{
  "activation": "swiglu",
  "moe_layers": [2, 3, 4, 5, 6, 7, 8, 9, 10, 11, 12],
  "init_std_router": 0.00786,
  "n_head": 5,
  "norm_eps": 1e-05,
  "rope_base": 1740.0,
  "rope_fraction": 1.0,
  "attn_scale": 0.125,
  "parallel_block": true,
  "lr": 0.000829,
  "lr_head": 0.0131,
  "final_lr_fraction": 0.1,
  "seq_len": 1024,
  "train_tokens": 1816000000
}
Below are experts of layer 5 (counted from 0) of a mixture-of-experts language model. Rows are named router (the router's row for the expert), gate (a neuron's input weights, with its number), up (a neuron's input weights, with its number), down (a neuron's output weights, with its number) and show model dimensions 0-39. Each number is 128 + 32 x the weight over its row's rms, rounded and kept within 0 to 255. Numbers have three digits each.
After each expert's rows: "raises" lists some tokens whose logits its average output raises strongly, later layers aside; "mostly gets" lists some tokens that are sent to it at least half of the time. This comes from a sample of Wikipedia text that the model never trained on.

# expert 65
router:097165119104162149131067163096102126128100109137176175170114107114140149188083144062107116121096044168060113097128147160
gate0:068146122135118109124111137055136122127182160141140126180113100131161109084131134091122135095160152170131157148125129051
up0:129060190091085142116092162121090145132102146167171147075092165150148090135150141079108137094190141177154181167153157141
down0:057136095095077153135189188131157135164163120094114165145094121128137127079131144074177140179170114160136111069063132112
gate1:106128172144151147147112088162174150125083100147147119162137126096182158093061100106165161115147060148145132138171127094
up1:180115101148095029165141102157169107139135102096143142137114133092122128122198139134130129119110179106153115160161093125
down1:159183145115087097123142185196164161120131142130072201109121090113131121131132113156169144102102185126178160121090088132
gate2:156125129141119162116139097032072165160145199131179155126134150064141098190095126149165106134104112114110095129112128110
up2:147124141149139129148136168169182087095161025108123106143174160154141129097125170084124126128127195130205154112096118133
down2:107161153120059110121161141207132090076131105110099174155191129130066101179102110148204123192131140141124048114090111145
gate3:096134109132170144205171097120135124115156164184098163145182151168103159184170108181151080089187145127135132130122156133
up3:165117096151121127077065188102100160119104149102128158133158144113108139109110079176142119120116107144108128145101158063
down3:114163103125122139128139088142113097118140136090205169117122126133056174126129084148143099080117114180126095133107132092
gate4:077106126150146065139170101138136125159130129098165160191129131061116083155149150093137119108151127104126145128082100193
up4:172099114147090155121151132122113170135162124167111155092166111154176165137141093153082112184119153183132123119118161120
down4:179108126157156088173149125112081100121110077141152216179127059093087064108095116137158098109162096167118151193161089152
gate5:090102099113188153086128159094144042115133155091092143131126151091128119124204157171086107130167090097124144161137170114
up5:093107117171036100173160133107092102148122122113120137167099139140128149147098108141175134152167150113141142105083097168
down5:168148076146076160117134156141118124111089151186095064157153155099185141121163134166162136056106111062009111176198137087
gate6:116179112149121109118126147163171121100161130076156098089165107100155177177157082090147132097140114191155183162119131086
up6:109136144083135113132128145118133155159129126074138068092078094132096135109171189042117122140086174195164116154159072094
down6:129099102097175176085066154110096167110138181161144184110090133154096148111206157112091137154119163147071186145085160173
gate7:126103153133087143095156172126129150117064143117071152096104078133079186146148099072114162188092120115173102093155001109
up7:106046165098116091128104156144137117164034143062171063112115113094075109117158099125098145121104116140111150146140163159
down7:101160195133115136106124164144163086172131128109067135136102127116182105115071122081099088122104175125113167120099172082
gate8:182048124107148116075075100146125126147171098120134057131117075104177125195110133115174127126113092159107169077097163118
up8:138057121142146136077094106154109176107155102140176070176124062115147151145068143138114137159085123210099141099092170121
down8:096130108160099122186136095151116161091095165111161164089171188145078122086173205136111142151119093136111113178152189120
gate9:107143119202142123047154096085113177111194137139175066119111161152148114113138142087115124150178102108095134114123110073
up9:132102100155079100133103119094066123115164173114139096187087121159084151121190197136106131143128077109067162129103094121
down9:192130121095123167116098112135073147126091131170101166166187108103151131142173057119133099154100088175179120130120076127
gate10:175128101132142155080123143178078078169154102115106046129136146136137107147147132115149115143125146080132138113139120101
up10:184148123127090171094129134156084181124146091096125066142116100133050170086154122071124143139196194196119136084160104114
down10:114114153106076087173194084080136147114110190137173130135177147190200114151130126130106134122174006122142107174144102134
raises: "by ", "to ", "in "
mostly gets: "ana ", "ov ", "ford ", "z ", "ia ", "ya "

# expert 34
router:167116107138090097109116151138130106145073082146109137125159150092145112178115073142180086129077056140113103150121130181
gate0:079100089121118097156171116139069134140165148113117128180140099161136186083146180108108105091151102094145154113136214134
up0:101182156143159137137121075166095069189159154085180145170129156185078145145164152147107108104149153137164151071175169130
down0:134181080125103122152124037182164088071097167168169120115115033139096189103113167137080105083114172188177096123125113099
gate1:106168100146107146167114132159135102136115135107075096145156097147141140184110158130078122150083157136149128108110135121
up1:074154163180079144172143076105073114094166149148132138124178183125102083095158141147038078150139162162115057135128122203
down1:133123128110150117179208096130103130131134157137056166086142169121142132137114160128124080064145142061103083129087172190
gate2:143126095096141112107155138129163111143122113170090119113177109110085101150120110142127091136154174138165087129093098113
up2:131046094116122102118109139122122074121140158232088143079130122107111057148112141160093142089121097155155147141107131142
down2:137106137111153113097160140147101128105096165160085115091094140107160136142169139217099158157139097117096155158120165141
gate3:127102142114130143133127146112110068093098131038121085133105119084165165155128146097090164136093090153127112131122132175
up3:114142141125145148077103086144164161101102174121094174149137160067156125123122129157093085155096096109054104135103159130
down3:123144179115117120057135161114099111151164065094150126161059113156102153109126120106174145145120086159081137139109132126
gate4:135142164100089106121122178101110135101133077091127169097117123183119157161080110172176107141120093153163084098128127176
up4:211124149055098134099096165124134163086156119117116149220097120079143116174115084182148092130121103161088151114105150089
down4:111124114139190090154107056173149147051093201168126097119044152129142131096112173149097209107152158105094142150112122126
gate5:123131129119101088120102111119130156144078172101113169134133156214045107113131139144093129121110149111154165140163139155
up5:123156115113176160115130122129178116158177066155147156147154128105159151195170147116156111104125170088135125105117119133
down5:162123112098191110107126096107149127143146142125142104132192078130175123166116111190110116096142134126129087145109130141
gate6:133141161083150127149110140097170133094081196075107128092083137151156179116142154123076120135122080141113107170132155141
up6:150106131190120114163106129166156161105128108142076143116186105100142085097104119131136110196161120200106131144111127104
down6:185115150089087163121157149138112192144141085131233131120127171129177182179101102101231167128097097107116169100129133140
gate7:101177130094127116059123122154201095140151162179088151089101105152140124086142112168195107034136130140168155105165105134
up7:123072168120136210128059134130043170139083117107142156063108112118142108107108121116133082159080128141103155124102068125
down7:129160113156107092164190091135101079121135086114113140114129163130133155157104189130143065134121106138123063118152168091
gate8:154186145078145126164135116157172112101141095150129141108120152150119123155090093143118122182057074120103118101200149107
up8:094113077115144123189112146203167091079156195097111094145106130135132156121180132155142114141167072124097149100160143069
down8:144116143090109118112150131122145095045107109136109108169150086147098141102064094239123181125134077110127071147103127110
gate9:181132129073098096151113068135106107114123146125090162152143137117085136127149141148157137094164241188204148120128083185
up9:146084120083123111074159124185077129128128147144158104158105043081156097158117067126145175101137081151110135157163096151
down9:155111145135161161113092143114139127093095114105184083159148113095135130158146119126153146134088085088088093128192124157
gate10:138131100126093092168129119116111077204181140156121089194159165090120105095096091163130153184176155078098145126159166168
up10:127083112064098115105122129173094122129122092171138106097112117085200081173146059162191209136173070101106139163149189148
down10:146154124127138121055149089142173120079139086081146119113119106121126074172201160159126124175112171157159116144139123121
raises: "and ", "of ", "(", "for ", "to "
mostly gets: "such ", "work ", "many ", "public ", "some ", "make "

# expert 62
router:128159159067098092168093145128151136149104118114104142152179186067098156149134127119134100115107146171109151158101100170
gate0:131131115136119100164141110113123180126091072103148149129135162135123169116144103106158183129077124134113135115136041071
up0:140150155150146096155134147107070139196194135124153099159170069104120144176155150137154153136093108136121100179144112138
down0:138176097163112160119189169144064069177131108141095080165141086117128111125170060140190099121140153150190135148107131138
gate1:182145156146104138101106125202110111106157157174127101095198176064162174143089160106111158125116125142162163167046150120
up1:066136144105144205143127146114123156146178161102141087143155166128092159082192091166121106146199090061116083121076130096
down1:134181130178097115086142149084103125121179071119120150115137196168111115113093122162135103137175127087144117068095075133
gate2:131112074129143134147161123085104149174149093207136169155186117132127111155109124137157123152071120147085076115140132100
up2:152122058105079158103146109128094189162145095128101087156101101158112129138130106146164134158086149103103113084154106146
down2:125163085087171129128132097114075148156099133111134120159080102137161112193085143153145111161156158133119109136151097189
gate3:140173108135107078155160125125097107111101151111092106161119192126125147137108153084058088102167113122130135133093133117
up3:186139075099129104165145132097127145111128116110141065132026150082115080160103120105139111147155123113137146053162169142
down3:154115113145121143111101139126124123096132116153097102131078193160090141154163189114155078171121207106132141143155159120
gate4:143095144128140074160138164134146059136120133081160139136072141127121112130159170163151124126128125117137142125182109133
up4:114178157224154158127160155123134167144131070078151134155111137106117152139127100109130114073103131085119173158146038143
down4:150137167127143149104105072152126167151178097112070082146084107142169146122140144094073123126178094073092128086164143114
gate5:134155116165167164117093090102103108177136097123140107213147130086197194115129166111155142170155151106188115137081093063
up5:123110163175101111126126098187092147148098143130095161032145127157081126113145186187169170115087137135122124141101141108
down5:126142146088098123085118110142118141088178127152082098114104143130089116170130116144127180162121000163140129084216133105
gate6:104177139128128126103093144132157042138135113122159097106191157091119158108111115154104134094157133122112145141105118165
up6:152098152107113139121137111183092192087120194157123113110128138157109139111171095155123156125142106118120171178115166082
down6:081143124103102129134154130089126100139152107155161112180114092132178105165088063142085138108113052158136180196091134061
gate7:115116091129103125115148165123167140141137156115137130146199143121148114134141144170127161095189108154083134150108141119
up7:102128142105123143079094161185130147120163158140149103140103105097120094102153202149183110118168153140161149133044124130
down7:129121178113145144087166156156137141111149090098099099172124122108096106148103099160134183140150078113112160156107117107
gate8:066129166086146066113068179209109124173136081170129082141108130088159116111114141153192174129111088146107195082129103090
up8:117170174127071118198095101162087126103101158077184110130148106149134139072155121147138159064128104156136120150175128141
down8:186158186102125147129076134119126111196130155096154154152109093140135141128142122121132087053118176107149147149122057153
gate9:094092130114110108125125114120081182170158125145154139102126176093118131134140104140119124152143135140058103155166136154
up9:159183158098127179146152118170176103081152127071139112099129109065134117077149091100062160208123114157130140083073095146
down9:076179129119133147134125120107176099180107154131109120040106111126138123139115054131179136168123040116142119046120117133
gate10:169146151123191101121162157168170091138119171137096096098128108170116182140190204091190143130125140101101150182085035151
up10:115080179123169114117127129142067106106133155146165130111123214144139119099098129086114114111137119124134134146124091068
down10:125138080144141171095120097146136148101087119144141097135173133132159106177091109125077104171159073119055116143082162154
raises: "in", "ov", "as "
mostly gets: "p", "b", "Ro", "Gr", "bl", "Ru"

# expert 32
router:123114125117150175156066153117145147192140121161114141046126152120161162169077181093097122102102087083075096083148117158
gate0:129123148125111130101073096153168076111049111133127182097143218123149094129110122180125164095197128075119084118133083097
up0:111173127102172107080176114094105117197131164131185089075086135153138170124108145147142148145115127148092139196108124133
down0:166161191110132075066108128098171137164108151053156113131081118086193137137162103192129125156110127079118124107195102105
gate1:102106151183120118129103124069119118075149110161089114119083145093138151166120157100122154091141154141145116143127108125
up1:121087168196113127073104099097117140118136138138124133179117124158124128097139094197092100096113151168139119101119165128
down1:119146061083061085170144173119117095087110106084127134119195179116128103099110128119176137163125091198180093157136126115
gate2:150093141175158164102185149128110102149156141113091136115143095149183140097100173125182157102122086124075084117139163127
up2:189136151169134104120107053115176201150117094109157135137125094099166185141106121107182136144091159118145070200150173087
down2:099154109138114153168193151135083075137179142122099150101101133150178056099160131084149145123163106096163133111120126128
gate3:077116127086165180158052194127138150154169162108170169116193152127139108123166121156184046126108152139166158131033137174
up3:088070092076167210097063182085109142156141148099125102156117153091072106117153099158197151089108111140137136093114073165
down3:128142158154071175159109087126105096121105111137114153130136141164191123119076202113081148164095148174153120111141147242
gate4:137098062153088132154106155152123168126111123156089154133162076122140145104173164155150140145101117127117126128157158142
up4:160188112134130112113183101118120103094118100145187130131187096152150098167067097091139146143138135083209152145139098084
down4:087120118112148146119151102132136093119198153143094123104141172125127130136182118110101083169089125108071099125143127184
gate5:071085095188115151091094066097158055119130092135148102128122102111142122092057198125081119150113127109069150203147138120
up5:163159121135135100110163183105112229146148140118084115191153121132107121124134154135128061172111116108132135101145123131
down5:114099166110166125114132105142091104159080101106151153130121080121153093124141127118188151172125090121123093112107148137
gate6:114143117128093161181121121126103141129094148165120144140136163100136116083068110104153101112109125130179127138087124168
up6:094121079117092157152126087105093075145091117108101129111108141178134153087088151140207123110085124105135096121092174107
down6:162120143123158169162158097162141127171124106145158104154119161106091135129153163127078123091161111121084170103159099080
gate7:138160089196158103100166070086115133113149127156152116096129099049202136155076176165130154108135110100059118096136165127
up7:121119093109156137054085098135160128108077134115120088115105132061141065153146103147159082119102110159098086149101124155
down7:179138174119147152156080131131095131111053129104064104159134112154142149149134077144173099077110127223148070110067158110
gate8:152125119097149195148142078135110088069141122118119113138132119159160199134126132198090078180188158126057185056109135164
up8:095134136148120139088106123101113102193131162164136110129125161195141188137092151170120133167233126096132157082192174084
down8:114125110114152150162165124148104073116119109178131060141164074137067163157124165153151175126092171158146084149132152172
gate9:116129114122080119154103099088140111114136108080116165056101113118158141136087127085105083105148159114101117113105181138
up9:147150149082144141100165149119087105126099055120145123132196112157151123123159166133108150144104111131125091162167145096
down9:128174077137137097125134119117120158087085123126100080100132035180155097092166116116185079175130117107131144098058125170
gate10:134121069072080182000101129128104130096081140110100165133121114132137096142136105153105129146116067094116075137141143186
up10:113090119165124102128096171105082164167147105202115136110123126158133112147107176138137150175152168153168150143119142066
down10:137146161115144132125144137129115085140117089135208164123112112054114089114186102053079104120112182129062153109092099124
raises: "population", "population ", "results"
mostly gets: "medal ", "Award ", "Championships ", "|---|---|---|---|", "career", "Racing "

# expert 24
router:153150129096131154123081126132100093156068138135148151170106132100106103147087170040116147153090073154109086135118142135
gate0:065151074167190092120147116120143108104116150132126105141113083135111136133107121167104129144121116120148133039117124103
up0:114116094135130119128178116100119150105176150162161149107126125077134102165121130174124137086125140085104132076162127045
down0:172098112161118113136126143139114199071084138122088191125143159119165126077172094087159096160145110096107113173196103175
gate1:147137155130162160146050141142165164133137114139130130169129108121148094123084069130155123115089130194151149153108135086
up1:142149114095120163144063161111178119113156102102132159183106126153146055076112106104154173122102148191149131135132167060
down1:102078173154163129075131081093177126121145102178145109128134121139125144090176096126124096156138085095117181139120174126
gate2:108152210126134105139114191207132129118105137112113114154080126135112046127135070166082108198135112111114116169182113101
up2:082125128071077124132116137126112118108156123113158143131077144108104089098158138126106073171176158083108140171146126146
down2:066167079097164101106129187162084079150098102122147105028120108142135038145127147128149148140153126137149159059146133124
gate3:186148148114148129168144139161132148093143112111137096117096118163225089167146109139157140139118146161095125147157128063
up3:145081117173144111137140138195177074152118124126151138123142124155129174145163120113170174105144109095082150112148158062
down3:140167188135147142109067143109137081151093104107124114131221094135082130056086119141145113162166071070108103134139128178
gate4:129175064110081112107153169116122084175174131125154180128134124086130092125073089105183024084126173128146106116076118146
up4:069173091091090095146134174133138083112153127125158194138107135111126155113051169106146072121088092078167122135131154138
down4:135145164149204143102101136142116107101101151095113119146142108126137054163146099121072182140117118156098114165112188145
gate5:134162131107121086125059120089140103122178150114104141127119123097140174185105137099072171088095142121182123103084110122
up5:085094066128097103152163161060062159185066120120189117169100120170119128109084150129177055121191128129161172101137149144
down5:112159095140174120113141108135087193134181094143139183148127169108152093124100084137118126135073095072093182138109133165
gate6:151111132112169136137130126135132141102143113168117101118121128144072157167139097160154146101169149133185130070150052105
up6:130096117130155188109170145073155194134149166208173123155095110128090124093107112125136135115217110114114160058110077101
down6:119146134096132113080138127099156105133216145108142155154115160144122102085126148096160187169216039082162121145120167115
gate7:121183164161088149117106148133124094061169105134119073100123089166205082144114076095124108141117143214091129183125143165
up7:076121122169089180078173104194114130126118183123180087117134136099137126076123091147107093138134121082096143132085131140
down7:133109093142093142168142173106100153126088082140143117167138098178115156174111119084135135142150088117111095168171128124
gate8:108102116095086109125103090188143107155124127129175137173126129146065112108138145138108143173143139155160154147139095128
up8:186146160094130163104134183157143085151031155081119083136177175087097092154100110151094093103131071160159140076115146088
down8:097115149140150130107163092116113154152172128117127113110096176160134134104158125106151160197155088152112110163103157095
gate9:101091089104127210135091088102117190111118132100155113145074163157119096090130148083094143115121101140140116113158138129
up9:153099107129142084084182140143120174130104156133100166130137068179126146108152158130106168111161124089071114098079109061
down9:172098116105070077124134169153124131150054210088096112061103143090131131101124124156157145132138098138147144095083164143
gate10:182091107132157145133148137094122122151117143125220129189133115192246168122147095133132115111117121147151164069145087070
up10:134142134153142145163177118112111241103138127114076151110079145084111136166131108121139131096132146080180182095059090121
down10:168107115093189172181095112078154124119131112119140103170122158124194143090116120128111109092151045162144140095104074108
raises: "and ", "to ", "& ", "(", "or "
mostly gets: "John ", "u ", "z ", "William ", "ov ", "Robert "

# expert 16
router:170157147165133093102106084152183137127085179168109156113124153112214133100121137110122101146094091161152135159118129157
gate0:144154141065124153094111118105110165102101132094120113099120136110141167145167146115131093189117121155107164146177163112
up0:075112076034154127132153150142139122146124164117090140112109164071144069148125212085161127130150127061090115154126177096
down0:104144152128112177125182140155143205135133117115180139111126191104158169188149123174173131142087133122118188138163147135
gate1:210164161138056119130116172128143064117129116124144134117177112137183097139161102087113093166071101152183137145151162164
up1:105155105128107100120154117142145050119107087088149140129167124162171159139127113132125151181085098101144131083112110181
down1:144105174162087127092120128124112105132164122097138090129108179132182121127108125128066146158150157128137156103160112107
gate2:128189095140064142097120157101149127117129091121117093073165080169096128122137174146153134109169160085112117148141152081
up2:171119125122176166127103132116148203127121179136104129162177120171143088134145155150114144081115148024121143106138143132
down2:156106126089098184102149121175092148121147104114112155049118167150124107090143106121123133172093139172131134083169098115
gate3:155103173157126039121112149104118120107149187157140136090119170167163119120185095135091103096066128083164131172102160111
up3:096131131144165147175111131111093112152165152081131160124169111129096175133060121116157089078150205125130122127103148163
down3:173157130086071120129172122153132121181141114146065147073156127133097174096168179110121112142106182110140147118080123128
gate4:124157129114123113126062163104184154127133150130138141106135169128200069147117121174121109103091169043155082128139112158
up4:154140111103119185180149146152158071126147124107110127141203090185104149134180114160164127161132096192120152157146161142
down4:103137101191077107074148081148121192154104113212079160149114151167147071126117170122101154102136177156090094122094117139
gate5:153125154123115127083081120117084104150094104170144167178108113148151141113087104161115091080106150107139128147117090122
up5:194128120119119112141140148056165099151126123097118080134106142138128140137153156136134108157125087137103173110123087115
down5:152184154101123140093184131131153113159081126176194204165127050153117081109136081106123140103130091136117133127185171089
gate6:113087143077092104126104094129081128128127192131138163073114117121117129157146130120098093105145132180132137129069117160
up6:143149128131110175109159066140081078115152122124127085151147135142147122163151132108089119132126113255144133137088139184
down6:086156091125195136128203114126138126142145172134159112132174134158144126107126098149136085139216132123117125158126115136
gate7:147164134104122064103151141139074219092161152123146155131095188093134116161112060107119149136132113143146133164144152176
up7:150131185157098075131059183158144117170091110099128114136120101144051184123154109105135113131134150067137113077139140145
down7:134123150100140083085108148076164111124126141126098168127072118119117135089214104132186131076126168119136146064081122125
gate8:199164113061102144116172129139157135116142137180061124151125079160128106084126109099097094140093103157128098129144114175
up8:146134163120191184119114149093187115136178134112194133091133152085167138145132196093151160136205111124082131122146148115
down8:123124170122145132158134108089142198116107134131070121157100196116101189110105146105073093180098157115108123155146149143
gate9:162181138097129131135130100113121075120128172139116109159173150093130132114145129161080126129170098120113124146148137106
up9:096068137146051129157109113134113158125125113126118106137169093153132108108126119139115162122119106155102113147129123106
down9:107112102154116098125132131179110145124140157124156132121108117163146182054087126174139062147156072131156151182156141137
gate10:126167106094123103123096118150134151133082135162098230105188102139129159145109147111175109132111097102108157142137108162
up10:084139151103160199130120111146111113129125138113122130112191063152135159078134132134121138131150110104111146157143097099
down10:096157129051138202133161130096168069130142128130125094148120087076137130149111122139154114145147119158154125086170087075
raises: "com", "and ", "by "
mostly gets: "000 ", "100 ", "five ", "million ", "film ", "Yes "

# expert 55
router:176145152100161113108099140128143113125098099139153147129142099100188134170102106125097055144074043168086126137160126185
gate0:155158146085093150088149102166119180137154120086122138104154077110126124129128070131135188113144133073147142099136087102
up0:139184176159131114146100122117170112136140179188152143184120169076128107165161134127161169107148192107144141086089089097
down0:175168150097141134134133128164112134157183145141117142183141095126102094140129107127114145105179179115197160098193069152
gate1:096110151111122140140112079158150197153136146071161108080113120168121085186135178083159144185102090120119177174093000098
up1:108163150144149164077120139099173113211099128168128136122123110107119170096096106133082142074088127096146138130112141108
down1:111097140138124126071109108117142128107143141060092092134122099152152147122066164137126117159090099153088157156086100176
gate2:141127106115109119095155136138125133130137119180095116164134166117194058148221193129139165132148166074091142127178107123
up2:185136125107084188092183123126156115114109149150117101155137111134168097096095109150117150149119094156123123105149107134
down2:137078078159147160126111137120088099071106091047185152155129128113117158135078159145132180078082133120193139204147097122
gate3:165100168139144105113099125138121126147186126122193145144121167084148126095105069091130126116124107183131109100148111119
up3:106112167185197155102147121037087095104158173155121153130106175128121121069140092118106077102143069161083135206137105114
down3:116163112116168100137102172177141107118104088125125140138143144134132170091082177188093192171068114142112153137116147070
gate4:079137092101058131184146149130143125180212124095116164157114108164086139191164200149174125075102152179193165139129120127
up4:132119168108112118168143162119106155141162093121129148139120139085167103133193194139108134110118106101173187111131155157
down4:162080128135112178123101119121098142163131084110157141176077108130077118223104117100104177083110137113121117145181157172
gate5:151124192113137090147106101104115155143136152128131153172133143199131118126100202123138141125072173127166094109131137195
up5:152099162133140112095155175127090141103155100104096138144116110112161139093094153086082152149085105136111097133131131136
down5:189146122149140102130157150104110101192152135114140125109110161168170155135121167087106127109142150090139154114166205141
gate6:157133074083120153156052115116147148194142085133115114154094146171051100067157149105159146129148144111098128094144172128
up6:163155158165141159118174131182082145139115114121101088125119128163095192156147146176179080116091169122165108087132067079
down6:139109075119101116158099061123129118091123084146132094197124146129130065117125168124139094157129181131091105138106198144
gate7:156114139130114111096156120122130125148113109100129114175141140168096142154123120106133123128159160182168132091135119116
up7:153168146200146155118090114122140093195179139125152166112116134120089119135129127148109087107083194101133076070164192085
down7:174184107140093124110120103161094117151119174178085150106122076127106095186077138163198156101142208160164072117129149117
gate8:068154169154168071117181109107179173114101171165112175129131145109094154140099097163130111168091149060123122136145113026
up8:078183127104153112097118062105115110083095100132050140112166111085124137097076140141129105124099158132115129139085173106
down8:143152082114092150097123127139120127113167099146071138107080093171132152147071118153157107148195123097161091087074125176
gate9:152148157173164146086117130102119093154132106075113136111137125100192136133221087128142107099147149166105128126144130171
up9:112149154161131108129144108152109095102138194147119084100143177105124152158068145125089161150160136102124087129080142115
down9:185114173188145151107138091091109096176168112126168114169141126160129177074170112157173117086126164155142118094124134187
gate10:093186110141153154087072117138117108110167102092121147169110085117070090094074150144111126186113120157133095181185098177
up10:145130117084121094162191131168074168092148156183179114106158156172139161078129099117143158133110170184191162121097057079
down10:124141126167146158081139135099129080097121079151055147183151136131121101129111180129091135161136175092084098105173189200
raises: "and ", "as ", "from ", "in ", "to ", "ent"
mostly gets: "ton ", "ov ", "ford ", "ta ", "ti ", "London "

# expert 33
router:132099180122099153171159119124172143141123140158125173138112192088128127110135149101143112144124126179156163145113130170
gate0:119156117128137120156102121092140122095123078072149121125129159126130102129104101107074054073116116181103138164140076173
up0:177097122121136128142158159111144155096189125097160134134181137097124111082118119142139118068108086180145133166134128144
down0:122113125133131133167170152141121115142160128126155149113112174148137116080100051135059131099107147130158109126089106161
gate1:097166066073132073133128084084126153101126175069135136081128116102113186090184093076140099175120081135120107107144139104
up1:146094156143128161059119171163140156105145119128144141192133111125142083110101116115119113091139099156139144165209149103
down1:107126134146174147080136116129176139128102119163153163111111137136154113149110090196103139132105110153104124170142146121
gate2:089147143133094110107107164180168149169161118131147098089143097133174123117172095148101090129181150139189115132183128191
up2:091137107121128174078094090123096159135078135145155156101071081112117072143142079134146170134093119059094139119115156134
down2:086148073111086129136094131114154182126125189136087120123092095127126155207190119058175105131122085109116163137063132125
gate3:170150166178132112185110202175104091170120141143113102070125150148144145146174116158177160144171122090148166154186119145
up3:153135118144111147193162164131121104168173110122127129128063168145140158152112116197076135153106145129164094163153156165
down3:122064128140104133133180097151078163182095208118121179123121130101111128127100151104158173141179126119118093162141166083
gate4:119136146106153124067102163141180103099144131131115127128076130110115077110130170113159089123137128137163136179172133147
up4:131175138149108087167081176120133137139177132118153095166118116179131108107121142147109088149134141104134077156122139122
down4:100175155113047147155105134164147104106111102093157096094120147194113125076170252139085168125198088180130109134111162167
gate5:172144163157116078085104120134169097145189143161081089056099136100156067155137108178133127153181094149100164196102199176
up5:167050087165100117121126143156069105132121142148120232123091124109119059164081180197107141077161114153122156116132095117
down5:153152144195184097075170141139108088193160082095157146173156226108108146152168185105107120155105142115104126175116136116
gate6:115164168111090120129118156158145112179114131123133167078171137150177131134141132159155139137142147175138109096101176179
up6:156146137086090141179116166193143194128079107126153103101113117155154144122114188143111095144105134168142114228197156118
down6:104124056119068167100041136130182086072122152167150033040122168119142138123130207169094130118159218101161122150179089098
gate7:078125130141138081106061179136183122143123057103142176109136077161142149140109071153113110169076133174159135167092106184
up7:061110169134158055159143191145199113204139142070174186096140118127119089095116160119109103124126156160128116094122138155
down7:037111033136145156148140135142136099154115080104112107175142107120073159093135142128060079141128249153167117133106155100
gate8:111181117101183159102098114114100105163062146139101151171133091128098149077114075129159198183114134119141118116069195133
up8:099138141161082107136125119126159142197124128103164121134144157116121171076098105134139136139165127135182131145098146151
down8:137094176145165142079099123086066128154177190138111128176093083121140143117127089108163121091136197100177082091120150148
gate9:107146151177103179127100074157063086153179126141117160148105070067126100106117129142122116120078127098126161139106139132
up9:111102107141178105154081098096134102097125117087099113087146071145167075147140112118167139179122138137072092184080182075
down9:146106091109145107051078081146130125088126106106173136092154066122110168126123108161124121120125012135050122114209164171
gate10:098101130139097093106112114161165128199173127137145145138104122122126144103205148151202145132095161153117112141102219173
up10:146153162181101099104134100163153146109190091247179169109076160109126135149137090084144068151142156126145117135123158185
down10:136098041175143106133154174077086167163159165152164118132195186093186077131109152132109134126143178090121159124101161105
raises: "s ", "-", "s"
mostly gets: "ell", "School", "long", "hand", "lab", "old"